config.yaml
num_hidden_layers: 8
hidden_size: 128
n_experts: 16
experts_per_token: 2
d_expert: 64
d_shared_expert: 64
hidden_act: "swiglu"
moe_layers: [0, 1, 2, 3, 4, 5, 6, 7]
router_score: "softmax"
normalize_top_k: true
routed_scale: 1.0
balance_loss: 0.00696
balance_bias: false
router_cosine_scale: 20.0
init_std_router: 0.0229
lr_router: 0.000812
vocab_size: 2490
norm: "rmsnorm"
norm_eps: 1e-05
tie_word_embeddings: false
optimizer: "soap_variant"
learning_rate: 0.00756
beta1: 0.95
beta2: 0.99
batch_tokens: 32768
max_seq_len: 1024
train_tokens: 229200000
max_steps: 6995
dataset: "wikipedia_en"
Below are experts of layer 2 (counted from 0) of a mixture-of-experts language model. Rows are named router (the router's row for the expert), gate (a neuron's input weights, with its number), up (a neuron's input weights, with its number) and show model dimensions 0-127. Each number is 128 + 32 x the weight over its row's rms, rounded and kept within 0 to 255. Numbers have three digits each.
Before each expert's rows: "mostly gets" lists some tokens that are sent to it at least half of the time. This comes from a sample of Wikipedia text that the model never trained on.

# expert 0
mostly gets: ",", "'", " as", "),", "ly", " his"
router:121099140146129129141131117171160153165207161149170169106151086138150102131111125170113137099146062154107113109129063217101139091105108087189084128103075131182108137156139160089114143159101147079067145134090155097107126154150155150117075108132101061126151146096122077159141151116185106122172145124098137117133125117105080152116137143186096175082187180157152103087158116128164176085157
gate0:146102097146088145081124128173110106139156109170164161134145167153106131142116172082101118158150084122141118109071097131084121121198128190097162131107104159113159151160116134127153107150088103081158168085110124101118148126141154093198136155150135169144111103158123149127186126051148148084091121094142101152167074081080164140189102072100104084133164104179165201101116103126072070163122
up0:138131143172137124173137162155146139129125151057107149150136115074125116107156116209134115101117179106098101171192108151125112147100129119134104077090087104160141092170130090170088130127142139123096164120105087140136102157159116100073070147086120119166134150081129048135085114192124132151093147173090166165129169170136117103053116170157080214127154115096116101167127145143151131053127
gate1:117146144106123109211113184121144185106138136104149081114128141138146124147173083197129141147139135108138137090136188151144153162082091148120194142092114111099123123089112089102163139120135092097065111157108113132102146150102116157127141151097119095050136178130146127198109103129152109091113167069155144107084072119173175057055133119152134061167129160100138138112127186084153160168161
up1:144100195139133067143107114130129123119138083130142130133127124135160107074114156112133120094083102175151129229152064149189143100133153140078159119148142074124111078160093052164153161083097144147101131187119096107127040174211148155131111089129058148120113183113116141147135142151110170141134123118109136192098071164121144163140095105107143152084100140125144124103163165124152120114099
gate2:135116107113198112157133066049143198168131138114121096171140112091160093102090142120150104175133121124129159127131120151116090154119164161136146132130191080178114159084156143140135104054134155084183101197133105106108146147115181089079118160130191209069086112126144095229119143112142133140186134101107138101108133135118150140116151144115109118124127116101168159118089142176108083128148
up2:136032125165131105142191082104178128144109150107157145102161121150161162157133112087065161089056144110112121127171178169148082133147151135166146173094130083125136164124097110097127134122137193074100190039120148141124133102183113167192129107160107080155170089114114115157139113161140104150097141154095132105148135118073135119132102128103146074152162141123198095157153133149105131104181
gate3:146068149109111141066149194162175165119082162115177120098139125125127064151078109118102095128095088098159137164150100169138143065164136155111088148155143089127151071203105116162090123060086114118113076165105106145147155115138111109104136140123136177143051121106081152196161099147130209133111131144068185092115114114140082135135179080131122129156149135108114124114148126127115126100179
up3:105120103103077167106107103084139100140154172098070151145111182130121159135061158125098129130150116136132095090049064111129138090147121171099076049175147141100098117062070112145115146143023068109099123094140137076080133137120160107144140101095150119128136117107093093153160099139118130070145130136167167116130108083115092151173090141122133131063114142093121082138170103178151105129127
gate4:084158125101141117166149147169157135153092091087045078133147086159168146154153156209118174122163163112110114123084116139127154108223129154106118176139129155085141129121078143065149112145092146091111108140136128096196123098141133131133104025137138087141149151135131128162116099094107131156179086124137082099111121085151141132171078104117144093114119116173123144092115098155075155051104
up4:148157123112087186157122108174106092088128157146151157108105156072104116110108141116118141120173115171110142135108170132158106100107146080153071093215106120130061120161129102229142141106168164117138096108128134125103133135118092150097126155120114160091077100085079140100087149121136091151045160150157166092165163125135169107060152096205097150128126118115115145139125073140153127196088
gate5:150113104119198123162118080114140132131138127098068119094124139120078167090099085117114139081128127057102146114124157109179134104130108107098102158093180130176091145045081172144083134147129182119090077095154165086099179188165110107134143122113076119119102125171153073180172093129153117115162126130108114127146167100124093141129085113153159108122089164118161077072116167095108174049140
up5:115111116117171090153132069106117129091171103062109164097119110077067169111129133103106128091105146108125133112114162108185113120154101132111140137106163138124084195038083135108127130159138180126110068097127171089107128198152115147140164062130080070118110120170099077139099131122109131110131143101149119141145159109124105125147082103177190130103115167128162063080102139108101160034116
gate6:119082139121096164158105118152093115105095068125202142191140171164104160180144142136164116149184112120126111148123063103118168150147085125111129062128150093139143089118205102120115161107113135131130105187103139172113127093101195130142132142126120123116123132122156162113100136154081205145169125117054165167112142179032142140131111170207109173134140124151139157101146106146149109116068
up6:089150153166115070101122176164159077135150081157100129061071142176123130122112138110138116135121101155134110115132105114068057110123168123124101175106053120116129099097110147185111115106137097127081152106111101111133081067118073103127085084133129094177139105126087127206157120144101141096110163140117138109160138128214129152141077073166095093130136087090166155107048167088128134118112
gate7:164125164044184139169120161154190134203154162125093160158115193176118087112083083098125159144143078140105119167108117154065154106107160125153109127080152082099119074164099094144144118096132102205171065129172170099094133120132109149153135166070162134123131146108161127126158098173116112101136129161162145089066144135186130106153139136107148110111113143142093123149056113102092157128109
up7:140138129142119120126049093117118136116135161099107113091142119145139132108140087098127152124143195129060078138163119150130131098081094171101120112076127142119138152163183143126156082120149151139159072197043093116087060175132164108141061161146165149113115086120196158111072199143159098067147102132131097104153120125120161150194093111116076146094140176144166119156144106149143106107097
gate8:139152164183000140129150195154129175069138091086155124141140135123146120115138156138161121079104076129147128140119116110085167138171076091083170108091173119057128121144154088128130122052150100130150090168144101180153104143131075167124142131174093181167107098105108160108101124075116119118087108086179137164119141112134162109144174113128118142129122155108157150099140126129157118140114
up8:158104112119191152152138181154134116173104103248079124117169060134145122155174135177082186168137148169118161128116152140131130079150118109197110180111110124157144141133145151089102107152105129110125117148184155136127100068182083104112139130153117113165108149153133174121141094146137118126173115173145132110135145147176091145107118131157125112185169132159206147135140174118067134094203
gate9:065138127158086112089151135127127131126111129164132131178113082148115110086117116138115156147097141121099134146161114169163114137167122137165119154170090086093169129119099111176122110098083142094131124174103159032126125160125123087055095049178087152140073083099081128205086099120146119077193110137090179193180144075138146128105142080166128130133111168125118125109084128129160078130122
up9:043130162169128140087137128109116105183116138080099149095150146124144111086080139205106160046148123163120138136140068163148117122180094154122148112185165130071151144129132139076166172118129148133070106102102133082120098091101119117073107128150067185088083113090139113099067177125153107147149130151158112160180118100149160120123129059138095160109074134098143098137122094114127193148142
gate10:091079070108103142185165101112125095154163123181093070119100061135124059125131123110095136131144148144144141112175114136137137177124145113073133082123138156133157094156096156108107151132112100146151098049119110129122127160125146122099179104124088136130079066122098159136172143026108157070151175150122095103074083120136128127133121140115071077161129112110104150043128172153146193137154
up10:122105120110208128091131111121154154156079174050152157099125110099180137102139138119117145102119142131108135180087185183096126098163070123139123117089109139145182212119102115124152111060124081141136147123126230134103078157096095131161109116122146071147129168169119124144144123134089156171055166096137177109104161137135158113134158144129138085121153151118122118188096164141137103051119
gate11:126182126169153133160157135092155160112166101169114057153146118177147123147162100179112070132122136133105114179128139192120113150146104172067170114198157156127124159105123145053179132143126130081142139138109148133112140126095162135107154090139116166059146113203178147138147151076164143099145155156105194089146163076133098154120223125096147093106148125124133115134114203145107160134152
up11:152103145118173083091074092131142112170128081121149160052127139093128171055087175086127140127114096086126137179094151133128130083164132104170080158116165073136124084119149082209120172092111183175157150111129156145148106128107117107165050145113129126149078118093065051108106077124101115139114136172158154132141091140085148109141088153101142181137143120136142121129155130109170181106103
gate12:156081162109221170175155119129104124113160139150071114135180182145152133184161140183175093111107088081139073146106117135139139104186118115128174122144128184121184165086145092109155114158122107104173118105158169110111142175178125090117148083179096112153192109107141137053115111080123122121113149109123155124100136072089121170189140187141137162139130134142183147065132107131140162127121
up12:108084137120177116107135123157103100169139150112127087058147109135164141165196126169140082128117077103123124127143080061105103121097155114141159176107199096129118131164151116119121109097180093150153128153156107100070154106160075176094141168136164091104083135125090154119135124103108170125178149105145050061072081118101088136177143163090135158165153156103142115075150186167078133115141
gate13:123123145022078060149095183091146087168100142139135117107140132096142127103138139126093173114076124142140149095128158098078082080218178114080135118147125066116130137103110159109120073122128145107178130092135117119127135093142141126125122154111141105149124094199176168072160096156148120070105096187163141141127137092139099130158119148119100126117114121106202143174132176093114129174198
up13:127182087139118110123098149141108111171188154107040122127135135149128154089074098126160155089106119098162084114106093167101156126132131102203143119125106159197134139119068105116096110145137177121102103141115082110140124126156129117175078118146078057189102167110171117170139127129148092157165079125157170081134164159074106098166105146132023093117109138131133128103078121143112134071096
gate14:100142126086127121110132090141073149110117101088114113199151141136139127174103109108174137105127147119114082080129098078096119094113068152144178141083090157149120136132171133097110077129121105095129146162086125125165127175143166210204142194123125104117165097140189124157151187100127156164141133143165162213064163129069112079123193105128133151126127133112132115148185157120169147081149
up14:101155141166126161100166114098061075179127099126131092124121129113114137143093162146128133137099169143060114107143091110095137171126119131161157115092139161101180174198114152052098088069133116162141163170115162142146163173179152121179112068112085105104173137130166180157111142067137137118066109141166124033179129170151106107130131137147105141136102087173134163143107125181128147147088
gate15:159150081168172159142097128093108148104141115153141145165164137156098176098113156152166138070152171106108127191156077103123146155128100142084153133090133138140124114188087110070176158135077155114156102155113080094102108170083115126088112185128171177160141051068167112079139145159097117091190132147118142158089149151160095146171111083092137209082115145151132104149129172160156136122149
up15:093143175194077105117178085157127147201106096090129008141102121106177168173152132129104149119146115152143112142150127138125121204153131131147155122081162177106148175082170180165120106136131114074130142106159119141097148139171122165137170136111113177136104161177104145099106129103166116133105090148130156135125138090058159102116186104135119109122152171151139116128139131190103087067073
gate16:114122077131096115116156122120116148150124099168136147181158109115127145141116109107097097106130108130110134140146172134103116094149075153094127173126072138119136106159139150092194150142117138136145150049044148111172073129162178158125132063199120192205094121136131147130162141139110142112145112157131103116176110140102181178091105087123124109219145191155133088095170087142168101172065
up16:094160109176178120112094147121121126100178144140079120151114166158104111193142112150098118209178103160077159101093169119078157114059112100155144158126045137150132124153172123111096116077119074131071088123135153195149155130161126143142078131115146140096150119142099111136073164161148177111130138124134084153123148124111215122143138150140100176177196165160128155117142098096154101176157

# expert 15
mostly gets: "ed", "r", "l", "ol", "w", "em"
router:132148140183096113087142173105117078128099160187060150150135119158097103144224109155128126109093121122161156073113157110093147100109124131103142122139136164161150133122211139118113118143118079130123121155100131086116062149063128102123137090134041132151100162121144161094098143104156120144141073108115143160162134124095172194165111136167128086098089171091113117166133141208098182154076
gate0:142086148156171124104155189133097122157139177103071181132154161136118092091075076134155105113092164111156153144157138129122126154182137110128063106117171144106042128100154123075127154137171076148129077149122098130129096124101120135118125170082221128054129125139161151107086121116145163113086127161135163103102160149164116103150118146148096122138133169154147166122082079213085134062107
up0:150081135099087137121087061058130110142137098179172142160119103136114133159194116121136122124177108142125141088112093136130130077119169131157172166178111156089182139126058111145130114129124156085152131145106080073093102113201170144092136106153100157157119110104110145075175150118134063147131130109088171194189167132141157210172138059164111145103099108104168111125120118099108109123103
gate1:080122147121149099193145084169103170171101120104089100110093156129117109113142133106147149130129115186142104174128088154211172129104067150138139183077143164130101129108108110153118117053097107125105053153152141159120099152197145152138078166093116103095131136113130143184106105139095131159117133126096193107105174061082072126100138178133109134171132157093126112105145193099155156086085
up1:137160156116141135073151124094101085139154127145117098156155172083115073062124118130117142127153083179100086152133155175071149102177097169175087093135154139094143139145201155055127147149133090089108097116098100128143058175119070116182103137160079133139141160151132123111119154109164086132123147099161168103149087197158192106149122110175167100108172137125122162147103156101112171166073
gate2:095101101100146065070120166160097159099155070132122135163122119149154119138114163093088124109090170161196160119136132136108190138085157204101088075126113170157072158101105105173121133105090111127127147142202130184137085085090081126091131101154125113184185131118138134150141163118119139162101155135092137059106080119180143135144115136157109079198118175134121100127115127171174146089095
up2:137129071126140071086146183075164095099112168121157124096146109129162122166133212165145119100169132125148111135130189150108162140183103128110149152133115137147034158127115143174136167168099126070131137059117114080158170152134176122115121097072098165182121130170108130103113124108092140107123160141086134070142148116088196115114107158138107050167131171169150140172169109155106173121135
gate3:088117096122106107146126174152112071153183156119093155091175130087118208077157162178160100178148106109112131130093155103117164171141154108167123138134089121143118095114178134149128109099098105152198106141185189123090100127084120130092118133094125181106077141056135138178111131129110088098107119116142209162143133153158120173127093146199061097121089118107141111127119201126149163148112
up3:139165160164143142100112099131151163086098132128075098153117088219107076111126075115158108088127140101167144080158174149116081080135133131106059128146116156172097131155122105117137134149130148118028148113137077107131130151134122074148128137158123024154184129157161066095141133089172186073125156170150077102140118099121108075129106155097146121115127158082158116100121122140076118113132
gate4:136099110133129204142107130096134125107142104076105073145137088222104168151188169076154161097153117096158204110099078118124063140132116182114110095160153121127106138109134132107132072151120172120188105132097107095178108101136082125114134123113149137087112130083179108123142167125180163030156132148130096127139182118108176091098123179171160113142083122119124134101114131154131084160169
up4:142098056156105089144150174225101111162097131112122120114137147101138157108164138154138175116095184167161091148118136123065102099088149176142130147130152031118148076076132107130153097140173101125105115078149080154118100102086113151118088092124111129096147099165127169113144089089127039123130157110159149127148123123153166105158132168202154147127107086144108137119074148146149150190171
gate5:142115159106172205092162142128149164136143112136148101131131129164146186141116143121108152121120127089109115130146117113167182127123076129126132114145155118111154143146159118118100169104093133148153102156133132006052078200117131120122141065143171102138123089126130115213115153162100152115177105178105143207105135091184112167161195121113162104117134127121136105127154187197136150121179
up5:084092170167137097140137144121117082127102140123126138094089125152114101167137128138155079162127119137120158059108138128115133139165184154138152106097057138161138184100127104171156083117172051111090105126151133171124173126182096186116116218122088091158040183101069101109160098113104112137131176190113146095116114141105137168128128166167106120125132168135134173122152095057123157096127
gate6:152081132078168088084108195136127148145178165098080118091139146120136092058100094120180194120109181154140057110078156104126140123182163115122110131180112132115085127129085129169087087125114138155136083083129152106065131135117136152135110175181136136141130103159134119100166140128140144143121191126120114101125195181187166124157120072074079101144081145102078133108122155138133170146179
up6:089094152177057184138128087107123131144120151105046139094208189127099133144105126097068159052184106160095178100184118167084090142142155181168095087085166128126156139151123092105110143099093080135104101156091072133101084124083124133136066112101127116116137148102109105114138112154165123146092118127118157143074159098148110139106158131185151130082129160135128121156085119142093095085109
gate7:105118095133133157170116187155156127088104183171175113157156059175142120176158091155166146123143116109151217134135145127155121171153120029150215177132139159105117118085136127136148130075110132113102120116105061129141155151093161161061121164133145087154142165143156107123115128157095158082154134124089087091119129145166160172126132113133079110172079138120094121116176099140081108184136
up7:156124104118157134123144152059110110214053101121129145187086145176073134198147139107132106186086143130158118146158113175139143141137135151106166148095119110120164154081114162163116136165138136110197168090111121111151180197139104115110125129132153095109123161108156115111073088138175161137136085174126147146146158125070070101122169166108184091112145126100176124171138181152097074148084
gate8:150085113118124122157131095145121142112141129116158107163076121119145147143186079136112121139159190086154128099070123189154209123065154112118108127096140122088143140194164128151156152100167184048166071131090184090124107143115105106146107182157117110165087107149206122120122118149049130160091145141168085140116132157176121045138103134159127147165151100156154143134158137151078117098111
up8:095137106155168160159181118131115101077165176110136129103090126132128124147109078071083160083107114120163125147110207160125074159137084145143113130153128108095170109122110098152114118122101101098129122120063197202106096121146185123074124072139122096133142147141149180120170117191087167130155135157192072109106165133106168101163135148052114129176162126113103146139144137155145045098119
gate9:122155142173122120129113184174117151115081117103090066133156127092078084054131107144132180120136147128092098133093188143090100062216163156136090133121124120071120128123121148146100060128125121150187122135141133135160051200131123100113088110123179140079126128140130145104142160080170111113135174106098093195093152109117134167170120121120170120097146125100157182067104136112181141160125
up9:128072107111127087134085107097197180139112122179164152071131094166134139120137199077146135164142148102101099079201111139162114181098091105080061111102142131153118121149199127099173165094137130113117126146100125121151164053149172166126211173125078083153093137115141069130086130144131107074155126157130120093093105127156122109110086117079081121145119128137145109144156141173098113096134
gate10:120067097200154151152129101133172088119162146127099087079143085134102092152095182161137153094101152169078130115120113129089080115118140102154130111193108088195110133165134122154169129135119142140155167138126195110132118152130135117081156172189132040139143107151196078177114128083147103092100177091103092159106120112105130174139142137144054094130105140115154095161149062170108102148135
up10:133147107142102108086090200198111120127100130118091187119153155125139147078105061116100155085121046114162106085186145133138093147129155129138117147073061151099091082188147127126107135229116105103134119116145136106135109116116156125142172178100110154094112119110132181099155155106139185079098076150150145175111128094159141155182116106139144051138119097143093153139102143114124144071100
gate11:119111129150157108086130150105096119132101131175110096104128106131119131054064111110131136141084134177159140123210205162144105101112184089137120123086094170116094074147116162125156145127139075114142135180105154163177082120114129149066116135138107107085108104125129126138178143085044112152115151150098114158195145139172134116132095123077156133128077053135228127121109110110082105115154
up11:169108115110134112131157096135161129064088107154090195181154163109169136135198176145094069087174167069125122125168112120149144173125106157154169139135145170149161096070162112069152098192138136180128154102150118109100089150129149103163118130104090108135096179166097100138110126099169141136158090072130159070117114157088091195112127167159157138131163132123144150194154121152164181118161
gate12:189143138154105048085147113163133158107162129159123126099178133162130147141127135148135153076120145104197081124139115157126107087162121106115152087182112175170116126098115104141150123129087155131116160041080172150179097124133128085152117073183127091172081095146093152108178128120061115108157168135187118170087174164102146170139105129078114103131122046133135134153131069164125162124108
up12:158127170111136124122183133073148148082171169147182162192075147151093158150150114135119148193135164142170129173153100120103152137136141130100097138121090105121133154086102119159151103099134088130181109109065124159161131099200158118134110120109130078123091154157126138083164195159076134074096102141091099143039143138150086145077117146139109089127114071159141115103115149101215102176120
gate13:142092093093078140121152183138151106141114106067118066123120163129126070115106111123116121156160103073137183047125159164151085152150117156148111106128121128139190115144119118136159103197160133125137123156105116156049143126149090144172147172095091126063130140059105148070191145141109099134087130070105186122189140078088153098153096179119138124128066181113131124113136127129132094098166
up13:142134118083126133139083162097085066088080088132144183113096088087168169163128138122151092121160087164098088115136175148063140167104099162152167100125097147156060077102158066124142123121143092120166149184132109157118112087141165102168113081105119222157110102149147128131127117143095106127120106143152055125161081150149143143177143113112125119208094116143133140109132151159160168205124
gate14:065085100154141122131122136137105132117147134168116118153125144141109074098169100101098154146125155205132127130137134064085220133115133103143167090120116148111111120161112103100110137107133094132168084127095126144106165131140142150119087141090154081107089135092165124142132203142117080160048139105067101081093186069190144165176107124121088157153129118156126093056054120090182132137129
up14:178145201104129196132137179068127130120101099140102175159160113095158139159150114103140105118119108154167138120211107152147086149113102117117107116119110141166096176099129086137108124131154137109142120110188111105072140204130148112142209116147125135108145161166127070191163079118143196143172146130127175120125119144125084152050147130117139165112090119111146102125224121147121092151071
gate15:092076136191124121073111083130161088114188155147106140169175140156092115133090116181109123135123119095122125123100128095118094116098143143102092112189138115125112092141115136094110097119091125099198061136137118139113100110132114115104097116102120034161056106147102104141121179032175071081150112089155126176115093100169173120158131097118072149133114101156158191138105148112111189127120
up15:171121110111136076142136163122132158139069109175112104097097138124186148082191119144129130188135127150158132173124130169179163108111078081088141173100103143134103181168142148133110190100205130138120193128073089126195162118119123107144141125137088168089168128150155164137156133152173170156151165136083103137102098097068118156077129176130089114134126139097122109076201090106112079146152
gate16:174114086155111138037073104175093166175114122170130178086159128146123116077116159104128116130158108083168145092112109074107141123184117151143145121096127169119153121123106131163156082052141070097118115132071117123164068107091147069089112107183159165133096059135124156156124114089146101169058136173123070099137133108140140162170137145120101109124143090107144203114123091152121147117106
up16:153092103164142093107111112153217152175156080143149095155148090129147102171181081173195119199130064174164077092180155129129100136153113151117116174118119150122112177087156101075175108148141197147099156085121163153134119094195153181163126116194139153120139161154160127088115116119088111112130099156160126133145147112080138166104116083138122117166126139163111098144148099130135118072084

# expert 7
mostly gets: " C", " the", " B", " H", "1", "A"
router:149230155107120089089143098146141109189126128090128144124121135195117170164119135173146096074145144141098148103132129098061156116111124196167130130093134151138087141133138128136124169092100168168072161129105145116165152139207173121091223102105158168158107121105135131109110128108125098172153168073133119107171197149140109100165102112062156121150153163115124189140126121109072097116134
gate0:196133033152120095104091125114134185105129121135122100181100165112124129109162137101110118124151099137132089160148159127066135134205078126116131131099125088060113134130179112139182133057152136086139160113059107147146108109114131143127084096106143185113109087112095129114113149126174187097024091158111101135164131105117145122182086145137114119171095087139153140149108104090176100176107
up0:148152149115162090140134138136133088128115108182133202123084160150147144103095148101149095131053117133160125181113131133106150122179093154163160181052070168163080057191153149168101127114138121100109139114120114076160106094135081135131123162093122119144151087159139185058139099106143131103121112106143120138133101132125165158211116115074105094180129136138181163121100072054159111148138
gate1:100146140173155180149164076061118047163107107150163177124224090126130097141160106092127165143121136100119136162119102146070095119076143157139111168155165132125199120197166107135112108053174102103172107163094133143098115160129177133088133119141114096049101158130080151147151164121137163133140149171153123127119129124155170159137139109158171124121153117124100141100063165182132127148096
up1:099111133119070116160132104106094089109130117128083154068120146118121135190147148046106120171147107139099131123110066141134132121119118109149114169059154114142141130126053115147100211101175108096130142042128122156066114145140103198131136167180123179145172158144104085158158137119158088175086119178178136116095097110106097089160158125120106147127131082116098098125091140186088108176097
gate2:133153131141136161099140164100165096180157126108136155127149108219073094133159215144128125170117138096172139122102093118120145101146116104146111054097172116145148071118110092124096138097116122145093132105197130122116060174129125119121161124082125129104115138137179159113119088132172190148159195081194166188094074144137127096088146169131128076078139143114162114129184159163123147098099
up2:092066139108135137104130123170129111118098111139125151102166195066159119105125076111121164112144105117120121153076170150161135128180199146118116186176089154170080133150186155139168140146177157179111127122082152085169113112104123178155051110158115142155114067128101127123145103102063123134147089173097103078164152126129083132161102128124134169171142135147128100143088063092165048123123
gate3:111106096100122151154199157195150129125127146126130147109101096123183110125176156113181106097158130097125133092093093097093146082133163084147143126099129130133152176159098120155136058162082145127127124091151165157125089173094105138118153060091132189167083172112135127162098140086031130104162141096126099158103111174078172159128136105096086127104121150115110175082184091176117125056143
up3:089139140125136174162144146088132118070163152124121110145113137095146123123111117143107162163140180164088139135168144151119053146063128139189087100106152085104122162050171115133115115130183154132136141185152103187071149046131047149182117180167143082048142138146099141133119095088134126154100120130115066149110158141156115091144108140159154172127171124164102104153066131092139138145138
gate4:126205086090153147150117124106112164100142150150134118139100144074144187070142086129116079105126143161142126078117147157117116109151103111155090133127178058165147126147169092111120110081138182081131146108144119159221185112152093180140101202122126118136123178158115129104183121110164108074176101108128116070127111133166148098117147131117108157092138093167147070213076147148135130145167
up4:079120126085112105133099077223108123126123151093133173062100119177132121147180132085181159169148106146180107138123128121120109123069148095143157149124137178139103151162122107181124073114121120092148171200134166087153129092122213109088096084135126116133126081135111143113145164141115135198106103150140107124125097077182127138151114103149130159104101108185074110056093158146178087138112
gate5:101113130152098111156126123088103135163130069133121115114142144131157127175087129193077169101114122142139121108133073133161106129110170089138088153160112148133123156143094093126153172094179148167094177118128173121094064125101175089116193068206088120077132100193101168171119143172122134118157145167149138150118111186066140129052170093114097145126149183139152134119115050177126102127138
up5:164100075117130091081202143123179136135131156056091105130121119135100155111115117102095170182126119127136106156103185158143100081126131160052065092108153117121160100116162173128156111112119095088118080142175124113138112101141077144145132167139096114076116087101128171115115098135140098122173193034111146156170143100181129158187067145098166158111157123135121183171119146108135148077125
gate6:151101185095107137087122113168088132130089150112109187130175212121125146091100125131178165109151175130134110141160128125102136100123152117128038110125106078098147101132143075168156110078095134122106131112173138215192093130174142080097142123141087132126099081108093110113091071154145071126129143155123140144189140134152149146137176129166121068181129146132128149105055119190140162084133
up6:125120134139141136120159123097087130184104090098109157132138103128109128179130134149142127110116174152139118060148153111072086121094176121144091097134181106157135115129117115137137163104147079094090095050074127191175135147189172083179175130151074139189121116115137089115102090107163118144148121104149113097139153130104143136111090141249082191107113170131139099096085084129171143117074
gate7:146142092123082090085131129164136121095133116143101168104151127141097123160108137097125157080136110094127112097067134172137140135162079145161171092125095198162105062170120161165130085117106173121169103080103055073227128087125127120121139087134123192159104106128137213128130147137179146061129086140098136077135131140130151138106150109111111066121153116136147146120167057184130096138125
up7:126158143146151145065183095118176083130133138107070108132106078119131139125168134108157153117138164093186141169148112080141133177108169117143122112140110183089097192167139151183123078126119137157146124173170146138047169116136124091127099205134098158104106147130166125146150130125103176169172084132095116144105096057112117121121060137141143195112119106163141118096061155114057173153143
gate8:097127111085191097123166095091161104150125188102084082162137188176140098097094109069129127157078147085120102122139087110082119116128120178145147102124085099099140095146097144145129139088148138137117150153168115097155154166134163053142117163113189130040104090132145102169224146173144143104115196107123116139097192132119119184170134115116097112118104113144163153145100136124118186088118
up8:122098156106146200143154085088119031123142119136067140105133183141149154148137175096124177125088133102158087124057135166116130163108095126152092113122159104091097104121139139171125117112122113115171179159139183131128139144167134109069159129097147128145157152134137126150075208177140186147180084151164079157071152083141103112140184129109145135141156053158130161135093097179124122164152
gate9:171073133087137154101172137122142132074156127143137185134129113110091128124182138153134083166091130130148160094143158139221171129118075108150103121196105124144138176099134135130095087106161138165119206195105137166141080184128140088116182150167182134156077124128123155146126144109067133040139150163109082185117178152102099113116160170118103135133106111086138123126144114095182151160119
up9:099114126185133107127099154171106088171164136116138093125179121114137097156103144112121157129092125116106065173135115117119154177136151164117147140091184110073136161121171144134109107156080101114141052120131099163123144102147098146106144113116100088099153076168117091115133166117123064163048129149154112132139134099170116146108123070139074051148128137207095188130062191098098186105169
gate10:159106096095099121120125147173136155157155108140155105110163143176153086109107120125139136154145071151159176156129122104154024066136096096145126099117144194156168117103098159128123104157144093131102123102223124100070153104131084114112159143096099149136179126180081182122173180122187131085105120145148176124144121146152181131093165135150132060067183136160109076104142140120108169120136
up10:076133164141107164130100162059126083107173125138111118111101086166091111192161156094177138156111154158159115126188115111170103103047149122091176133101134163124132137110153116133115186117177152062120147103129127131048153162122062110097165175173135133104154217140129126126156131098053148147112132068101119101092148189140138088076124109125118143126070102120118145137110171147135155152130
gate11:119131155148172119122162147135154097112115101140134019080141166160084129094095061109176128185166141121113142098132127151126137161186140113104147135099135111139186137136142150092140130101133114133135083121093223170098188159094156121148130187134112087080118114045153132114111180108097158169133120144141144120142215129081153160116120168145110130083157187143110122088114152075156167108115
up11:133150101147102103107055155134113051129112136150150211162130177136098122191161111129098132114118196163144140165139174079142146063125109127134136168171154144118106118156143116136161068156166173157156143115182116129148122073125159136109173101165096111165141145183167148098133114148112120078090079123166138145136144103206128132134140128068158056145116148110173151192100172114150107150175
gate12:116173135121038122124111130151150107116154223070081166118143113138146134143150123130135084123192104101112109099147143187151110132120158094125128184093136098083191148092135101146133145140160166181091134146121111112168134122083115217107116119104092115092181151116143135099140098080145109084096148108162127175136147109127157122108193157179088117085113109137127131162190139122091174044161
up12:134142105075201142168138149190151166145117145125126133065062129125137127148139097123089126155184151105143134117165104123187179141103146109161129147116113104127097087157174083157072120142139136160088105182096110116148127113098148155145149175118146157150143151076171116145145082104144093074058114178058183180108206118156102111101111199120084110116114120136100167107110125156126107064151
gate13:089146101137094071109166103099105141170065093139118138135198111108178140125047134141130131157131122114133126063110108119085128172135116131093090093179146142132121090111147173067102113161156131186135094123142190099155155106155090091180138124136125135129130071059114155084120143150143086077109108130087126095165120171143071107146113107137067146123125098199102129139170049124146159075155
up13:089129158160120127139097067142145081095112093176087146077148142100101123093194122118100105105130109091158095107126121157117187113107151072117094168194111103169135088108146199065098104162091084168143094169065132104175190130131147094129148115172131155145100133152134101154112116142131133118150068145119153124097085134098119146188068089169089079077100110107111158134130119163127074084087
gate14:120102138134087116099114092153134115116100122076075146134150152140153220124113172121092137059129161157168170076086114146072157115163054180103123090145117142145121148115100154146099101128074164060094155061110120083143135145125127094161090157137114176187092142114117120120124056124100138138138103119133112185203136129130188103124078113156091117183142127098125137172161084087145100104123
up14:139096130130131192124174075103101144111111109079155078114159067163102076119144084122160061132160098084108084140138144111172135190156142088154134171095083116124138118134105182079159059115120176144080134122133127155111109142128154132130159167109094170150129156121201107167156121105112117119056087120154129139153136071088057102139105127124127146099099058121129128036151093112104123146105
gate15:133173099118150214134132160146083178117158101088162147146137147109102199132076129135142138101199120057092146149113108173107123181146080148154163067127134087116117099129095154166092079066134118177189121157163119123133129143077111087163142126142128137107106144115132163155174154136193163131140135206152136179114160132116070132148154113104165128091164134135086164118102113141108106083195
up15:108090102162157098132066168108121051138109100133111126145123113067105092167151098115122144123095089127146152138071120130132180136114109162191115122133156099090154128080120183109094073089140074128208113166204170207118131126078064100144158118103113075134169112170155141099140150083207124088096123118116047127115132133154103105102145148112119115100137124185148143131117116115110124149161
gate16:113064131170093137095156108100115107155144115137111132081134184098112131143113123205156022127100098093062124137134089106129149112157132145055144120149153101146103115206122131146176099091095134120102098123199135059113124149050126139140058095136147141147163139132163076065136144173110137141091115161151119189133115115122186122134147116161122079116102107167109143152078108107115115161143
up16:074115158108107059097156152116083131125134081097132138094111138093111118123197138172166108132119069134167112124139169121215127130150100155136109102130172115119096161117121191065137133106145087140119108089164062131147156102121075117092128187112121174119166183175146128124091124115171113130144104131167162170054063148091119118100141207078127154138094095142144078100187111132126102137109